{"d_model": 224, "d_shared_expert": 64, "moe_layers": [0, 1, 2, 3, 4, 5, 6, 7, 8], "normalize_top_k": false, "routed_scale": 9.56, "norm_eps": 1e-06, "rope_base": 10000.0, "parallel_block": false, "lr": 0.00743, "lr_mult_qkv": 0.7, "decay_shape": "linear", "final_lr_fraction": 0.0, "batch_tokens": 131072, "doc_mask": true}
Below are experts of layer 5 (counted from 0) of a mixture-of-experts language model. Rows are named router (the router's row for the expert), gate (a neuron's input weights, with its number), up (a neuron's input weights, with its number) and show model dimensions 0-223. Each number is 128 + 24 x the weight over its row's rms, rounded and kept within 0 to 255.
After each expert's rows: a language model's description of what the expert responds to. This comes from a sample of Wikipedia text that the model never trained on.

# expert 50
router [127 109 133 148  91 160 134 130 103 101 130 124 151  82 151 103 121 108 146 139 109 119 123  93 104 143 135 136 153 171 107 129 106 138 113 102 100 132 139 145 111 117 128 167 109 109 112 130 175  97 131 155 123  95 157 138 115 136 158 105 123 107 106 119 115 129 144 168 129 132  97 115 158 120 146 102 140 104 144 113 118 123 119 160 156 191 144 140 126 138 108 136 160 125 133 135 100 151 109 116 152 122  98 143 124 134 119 142  96 131 132 162 167 161 105 134 147 134 105 116 179 101 181 148  96 101 141  99 140  84 156 139 155 145 135 120 122 124 151 134 169 136 110 121  91  88 140 157 168 129 175  99 156 141 138 167  95  89 133 144 120 127 166 147  99 126 152 159 169 128 145 117 155 132 165  94  97 108 143 106 124  90 121 112 153 116 124 155 124 121 121  98 192 125 116 164 121  95  77 115 107 137  97 141 128 169 118 161 145 102 126 105  68  87 143 162 130  97 103 141  74 138  84 143]
gate0 [120 127  92 101 153 120 129 125  77  96 115  97 130  78 116 132 146 149 127 123 178 110 125 144 158 144 180 141 115 147 125 108  99 128 129 108 163 190 144 128 171 115 118 156 128 140 136 111 144 122 112 164 132 114 159 125 176 129  97 106 148 117 117 104 135 132 161 105 105  75 111 168 170 124  88 129 142 102 130 123 145 124 117 125 125 106 102 141 110 126 136 123 138 114  92 201  92  96 106 122 166 121 154 139 109 120  92  89 103 130 142 139 103 140 165 151 134 141 105 130  94  64 148 100 211 144 115 121 137 118 158  93 144 142 152 143  89 127 130 136 100 128 147 168 152 111 144 137 146  84 127 120 160 115 130 139 116  76 139 103 138 144 126 110 105 125 130 129 108 130 125 142 167 119 116 159 124 134 137 147  99 157 157  95 153 144  97 153  91 100 108 115 157 127 141 143 134  95 126 157 109 166 146 126 160 140 117 125 137 126 132 123 151  74 129 126 133 115 152  92 144 126 127  80]
up0 [110 146 164  93 145 147 136 134  74 119 148  84 195 172 113  86 175 128 132 157 130 131 140 117 163 120 161 120 108 133 117  94 129 102 126 125 127  89 167 150 125 131 129 146 134 140  80 103 131 119 134 143 146 163 130 117 134  89 116 119 111 112 162 113 114 127 131  95 111 146 141 143 147 108 116 107 151 101 114 114 125 133 155 174  90 139 159 107 124 162 170 109 125 143 159 116 133  84 126 109  97 107 165 107 156 107 150 121 105  81 106 164 147 138 187 132 139 128 139 124  78 145 140 152 158 164 160 132 100 108  69 118 121 140 106 103 125 136  84 125 123 115 159 148  79 122 140 153  93 124 153 136 122 117 132 109  90 131 121 122 104 163 149  97 120 156 173 117 113  98 145 107 123 105 161 117 110 153 155 123  89 103 126 161 116 143 166 140 148 154 130 139 120 149  77 120 126 162 110 118  90 104 107 122 132 123 103 123 171 129 137 151 129 117 103 114 144 128 137 164  91 159 159 101]
What it handles: Foreign surname endings. Ending pieces of Slavic, South Asian and Middle Eastern surnames, such as -ić, -ski, -ova, -yev, -zi, -rani.

# expert 0
router [152  95 136 147 110 147  81 131 138 126 141 158 159 117 158 107  97 105 141 145 133 110 118 162 130 140 177 157 143 145 100 107 118 164 102 118  93 133 149 173 111 120 158 148 117 102  95 131 161 104 100 163 111  98 155 128  92 118 156  98 148  95 102  90 138 106 153 156 133 105  92 109 133 100 141 103 152 122 122 107 111 122 124 152 162 153 148 125 118 152 102 141 139 122 156 157 110 151 150  88 120  94 148 143  89 153  93 182 112 140 163 166 153 158 111 137 163 138  90  95 150 111 166 135 127 113 105 127 120 132 154 155 149 164 156 123 101 174 155 178 157 150 116 153 120  98 125 140 157 102 167 108 140 166  98 150 108  97 162 142 149 127 155 148 105 148 148 150 140 114 141 153 148 142 145 128  91 115 152 105 136  90 122 126 156 114 122 131 155 139 102 102 152 130 101 153 102 114  96 101 124 157  89 154 120 140 154 145 157 121 154  93 108  84 128 159 125 119 123 122 119 169  91 146]
gate0 [153 122 148 167  56 124 133 129 190 123 163 154 121 107 102  69 110 144 145 137 178 114 118  94 148 106 110 142 116 106 107 129 115 135 137  94 121 157 120 128  96  79  89 143 120 138  96 108 143 151 137 176 105 118 122 160 122  95 139 147 133  95 116 113  95  99 165 123 157 120 141 143 155  80 131 126 132 130  73 116 157  97 101 137 120 168 135 124 160 108 135 131 133 128 123 204  99 130 128 119 144 124 135 174 122 135 111 138 114 171 149 184 135 124 113  98 154 126 163 129 118  94 168 125 142 145 147 111 148 135 148 116 113 151 169 138  77 148 127 168 135 158  83 128 120 152 136 145 124 133 125  80 136  98 139 153  90  93 146  93 119 111 117 134 125  95 149 109 121 151 130 142  92 137 133 146  92 106 149  97  97 160 112 141 145 145 146 138 145 127 129 137 131 128 110 137 123 147  99 138 105 120 150 134  78 131 103 146 174 110 138 120 128 172 100 155 117 101 111  98 136 129 117 134]
up0 [130 113 114  80 134 132 143 111  73  98  89 154 148 149  64 148 148  59  91 140 128 141  91  84 111 138 138 121 140 158 110 158 107 126 143 152 157 149  93 142 134 143 156 119 109 100 140 182 152 107 150 104  81 164 159 121 134 132 155 127 111 145  95 107 149 150  94 112 153 145 132 144 139 134 107 125 126 102 138 154 117 116  88 182 175 159 161 158 115 159 102 126 150  97 128 127 139 107  77 129 109 155 125 147 125  91 148 176 106 122 118 110 122 110 135 129 111 133 145 157 151 145 141 135 103  99 164 135 103 152 120 158  77 105 100 144 118 131 108 157 118 131 110 137 163 130 104 105 120  97 159 146 160 127 149 131 106 121 147 127 130 120 148  89 122 102 102 114 139 107 101 132 144  75 153 160 134 142 168 138 145 122 147 151 140  97 121 136 122 125 150 154 108 108 153  88 168 135 149 143 159 115 130 133 120 136  98 111 155  81 130 140 132 113 103 155 103 171 114 147  98  92 104 135]
What it handles: Linking prepositions, separators. Connectives in names, ranges and tables, chiefly to, of, from, and, dashes, pipes, as in 1815 to 1830, Kingdom of Croatia.

# expert 26
router [145 105 177 147 134 142 106  96 137 152 141 163 153 115 139 104 104 101 158 148 169 116 116 150 105 129 152 164 142 150 116 119 123 175 171 107  87  71 155 133 110  96 156 136 124  97  73 108 171 112 101 161 112 109 163 137 101 135 149  97 142 100 106  88 122  96 140 139 136 118 100 137 115 105 150 104 154 125 137 104 122 125 131 146 152 141 164 137 108 131 126 178 138 119 133 169 125 147 125  95 145  91 156 143  62 147  90 181 104 167 150 160 117 156 117 114 166 123 114  98 140 113 154 127 136 116 122 108  99 118  86 140 133 142 132  90 112 160 159 145 156 155 117 155 121 139 122 136 138 115 149 109 157 146 123 143 112 106 164 151 125  98 163 148 111 136 147 117 148 122 153 150 141 160 145 108 101 132 137  95 141  98 128 148 134 124 142 119 156 125 115 119 143 138 141 145 112  95 106  91 134 165  88 154  92 149 149  84 149 102 151  82 118  76 144 139 150 112 104 112 138 161 103 149]
gate0 [129 118 158 165 118 135  93 132 140  89  92 115 130 117 125 118 111 145 120 145 121 179 100  98 111 135 151 138 149 158 110  89 141 160 116 121 128 146 105 123 100 115 162 109 149 138 113 128 117  84 124 129 105 161 147 163 129 105 155 130 127 119 118  90 134  98  87 154  97 110  99 131 139 113 123 165 112 148 119  78  83 125  96 102 159 134 137 138 136  96 165 152 107 114 146  83 116 130 122  61 100 143 188 135 162 102 110 145 105  91 121 157 181 173 128 162 121 108 132 134  86 136 102 146 146 118 144 119 121  99  83 134 159 181 166 146 113 115 131 106  98 126 151  98 119 136 122 147 146  79 102 139  95 132 163 143 163 123 151 157 155 136 160 126 149  86 168 134 138 131 137 104 145 124 119 112 107 116 134 147 131 127 136 131 121 120 158 128 161 140 138  92 139  56 179 100 117 139 162 117 156 125 127 158 131 143 136 144  99 112 166 139 122 134 128 158 153 114 132 113  94 131  96 146]
up0 [113 144 193 152 151 155 118 161 167  90 163 108 151 139 152 113 143 174 146 152 106 128 112 179  79 135 152 155  67 124 151 128 147  93 135 105  98 148 106 127  99 146 122 149 121 143 123 146 121 152  97 157 103  79 113  96 165 148 154 123 104 125 125 114 169 140 123 159 148 132 161 127 117 120 159 116 109 125 124 119 133 116  98 134 125 148  92 121 116 110 147  94 146 116  96 119 141 142 117 156 143 141 123 131 135 148 101 120 137  89 121 145 116 153 141 106 155 161 115 164 126 109 125 107 126 118 127  85 143 164 130 154 152  83 107 106  95 136  81 112 128 131 113 122 111 114 120 126 109 168 118 120 111 107  82 209 127 141 157 131 128 128 148 126 129 100  93  93 110 105  64 135 105 103 144  72 109 137 115 102 110 114 126 159 125 140  85 140 155 147 161 162 129 127 114 148 112  80 149 144 122 146 132 160 140 167 135 116  78 156  98 114 105 105 141 120 140 127 121 154 163 136 129 111]
What it handles: Commas and conjunctions. Commas, and, or, nor, not, than and numbers that join or contrast clauses in running prose, e.g. "but not food".

# expert 12
router [120  87 130 151  91 145 117 122 130 132 155 134 174  98 142 120 113  79 137 147 153 121  82 119  99 145 142 126 163 161  91 119 120 148 104 144 105 118 127 156 108  97 145 178 108 118 126  63 143  94 126 133  91  97 119 131 106 131 177 107 169 107 106 102 100 111 158 139 164 128 127 113 133 136 113 103 159 116 111 156  96 114 143 136 132 167 119  94 153 161 109 146 132 118 166 154 114 130 157 115 143 135  79 128 140 164  83 130 130 124 146 155 145 146  81 112 115 124 147  72 154 114 156 137 108  99 127 103 115 127 145 156 165 154 163 134 101 125 149 156 127 135 117 131 115  83 120 157 147 106 134 107 141 146 133 135 129 126 122 147 161  96 132 126  96 143 154 147 139 142 170 150 128 129 158  69 124 134 157 122 140 128 132 114 188 136 100 141 137  92 159 116 154 121 152 111 119 144 123  97  74 152 110 171 106 137 131 160 145 116 163 117  73  96 155 132  91 129 102 113  86 148 115 138]
gate0 [137 131 100 131 128  94 110 131  98 127  86 133 112 106 106  98 127 176 123 137 123 124 120 115  97 118  65 105 144 109 126 100 107 108 121 138 142 117 138 134 115 140 126 106 169 152 156 109 155 117 150 146 114  85 100  96 138 150 123  98 109 132 140 116 146 102 122 111 163 125 115 162  79 181 127 133 131 116 158 141  91 147 120 163  88 134 148 125 165 106  91 135 165 100 134 134 140 125 167 123 148 164 105 131 133  99 108 147 141 162 112  79 103 101  93 158 167 158 131 118 178 111 144 128 135 129 127 181 145 126 131 183 166 165 140 113 139 135 164 136 142 159 154  77 113 117 165 115 185 118 113 120 108 116  95  93 122 112 157 111 128 117 131 150 145 124 121 116 141 147 181  95 134 168 131 140 115 143  92 153 135 130  82 110 149 139 125 161 141 112 117  75 131  83 150 140 144 159 131 128  88  99 100 136 128 140 119 118 168 117  90 153 104 109 125 167 112 152 126 153  97 118 105 140]
up0 [151  95 129 154 145 126 149 105 134 142 117  95 144 154  75 143 126 129 128 131  91 144 149 121 157 101 132  95 133  90 167 107  98  94 145 105 117 166 149 125 165 103 156 153 113 196 142 107 154 149  89 137 130 150 154 111 111 107 114 108 109 151 101 116 133 124 133  75 152 114 120 151 133 151  86 123 134 162  49 131 123 122 129 112 105 151 117 147 179 116 126 137 108 131 170 140 129 120 111 113 111 141  94 147  97 156 131 103 105 147  72 129 149 104 125 152 147 142  82 146 156 130 101  90 100 116 154 119 131 113  99 150 136  84 145 155 180 153 130 133 124 140 153 120 132 165 116 136 118 159 126 138 133 174 158 163 141 134 140 153 121 125 103  97 114 104 105 163 143 130 132 116 103 125 119 146 124  87 140 110 120 145 109 151  83 100 120 158 103 146 127 143 150 133  87 145 136 122 103 131 182 143  63 122  99 105 117 146 127 138 153 145 124 123 132  85 131 115 161 117 190 121 128 137]
What it handles: Vowel-final word pieces. Short mid-word pieces of names, often a single vowel or vowel ending like e, a, io, ese, as in Gius-e-ppe, Lamb-e-th.

# expert 38
router [139 120 127 152 118 143  81 140 130 126 147 111 155 126 138 102 105 113 145 168 135 141 122 125 136 128 167 133 166 163 112 112 114 166 161 108 110 101 191 127 131 100 158 137 149 113  68 132 169 116 114 162  94 110 162 117  76 104 151 116 127  94 104  97 152 119 137 145 134 137  78 120 108 115 138 108 136 116 135  70 142 124 109 143 152 146 158 121 142 143 110 114 145 152 164 176 128 149  95 102  92 101 174 139  61 131 143 153 122 117 167 156 117 141 106 119 140 137 118 110 139 106 141  98 145 111  88 125 123 129 151 140 115 151 156 165 131 159 146 177 131 153 105 126 112  94 123 127 157 105 157 117 155 162  88 118 114  93 119 140 102  85 147 140 122 131 141 167 153 120 111 150 127 116 148 129 141  91 115 115 145  90 142 131 136 129 109 146 144 141 113 103 138 158  73 183 108 120 139 101 121 155 116 153  99 174 140 130 159 144 147  88 116  73 119 135 120  97 105 121 136 152  92 139]
gate0 [108  96  98 174 187 154 142 123 152 153 165 125 154  86 126  79 100 150 107 143 125  99 152 100 111 131 145 160 106 179 117 146  69 125 113 152 130 150 134 158 154 105  90 144 126 109 131 144 153 141 105 128 116 127 151 164 105 144 126 135  96 113 112 128 169 111 152 175 112 111  75 133 125 118 155  70 138 115 147 145 142 100 122  91 151 165 127 144 148 135 111 152 124 138 130 153 132 173 138 107 170 143 119 137 135 125 135 168 151 149 137 130 147  96 120 121 144 130 143 115 172 120 122 124 123 142 132  94 151 122 101 118 110 134 148 146 102 114 132 154  94 158 129  99 154 114 107 131 147  91 116  95 141 125 105 124  65  80 147 141  56 130 110 153 114 128 136 156 171 121 139 145 122 150 137 132 182 154 189 113 107 141 141 125 107 117 102 102 130 122 127 118  83 113  89 152 136 113 107  92 111 123 144  94 139 127 106 147 109 109 100 159 114 110 118 126 149 137 148 127 114 144 128 179]
up0 [133 169 117  90 131 154 141 119  98 143  90 117 105 132 133 147  99 129 124 131 121 158  85  82 159 142 174 121 152 106  98 142 142 111 178 144 132 139 129 148 141 177 129 173 131 110 121 151 135 117 135 134 154 160 118 126 125 115 111 116 153 176 150 116 103 147 140 120 137 107  65 165 127  85 143 131 128  89 132 127 121 147 161 170 139  83 121  84 123 125 112 159  87 145 143  95  93 114 103 121 145 116 135 135 119 127 136  60 112  99 109 145 128 106  61 117 115 149 150 144 167 144 111 141 109 153 136 195 105 167 134 138 131  98  89 123 131 129  93  78 177  74 148 118 100 104 141 147 123 116 160 142 143 140 107 141 115 128 122 115 138 166 149 127 147 109 144  93 102 127 101 152 107 103 109 126 140 119 111 143 140 132 127 169  87 130 138 118 154 152 149 102 144 107 122 114 126 146 110 126 126 137  94  90 105 168 128 139  86 121 141 147 144 112 132 164 145 131 108 123  88 157  91 123]
What it handles: Linking words, foreign bytes. Connectives between paired items such as and, to, or, vs, &, featuring, von, plus raw bytes of Japanese and accented text.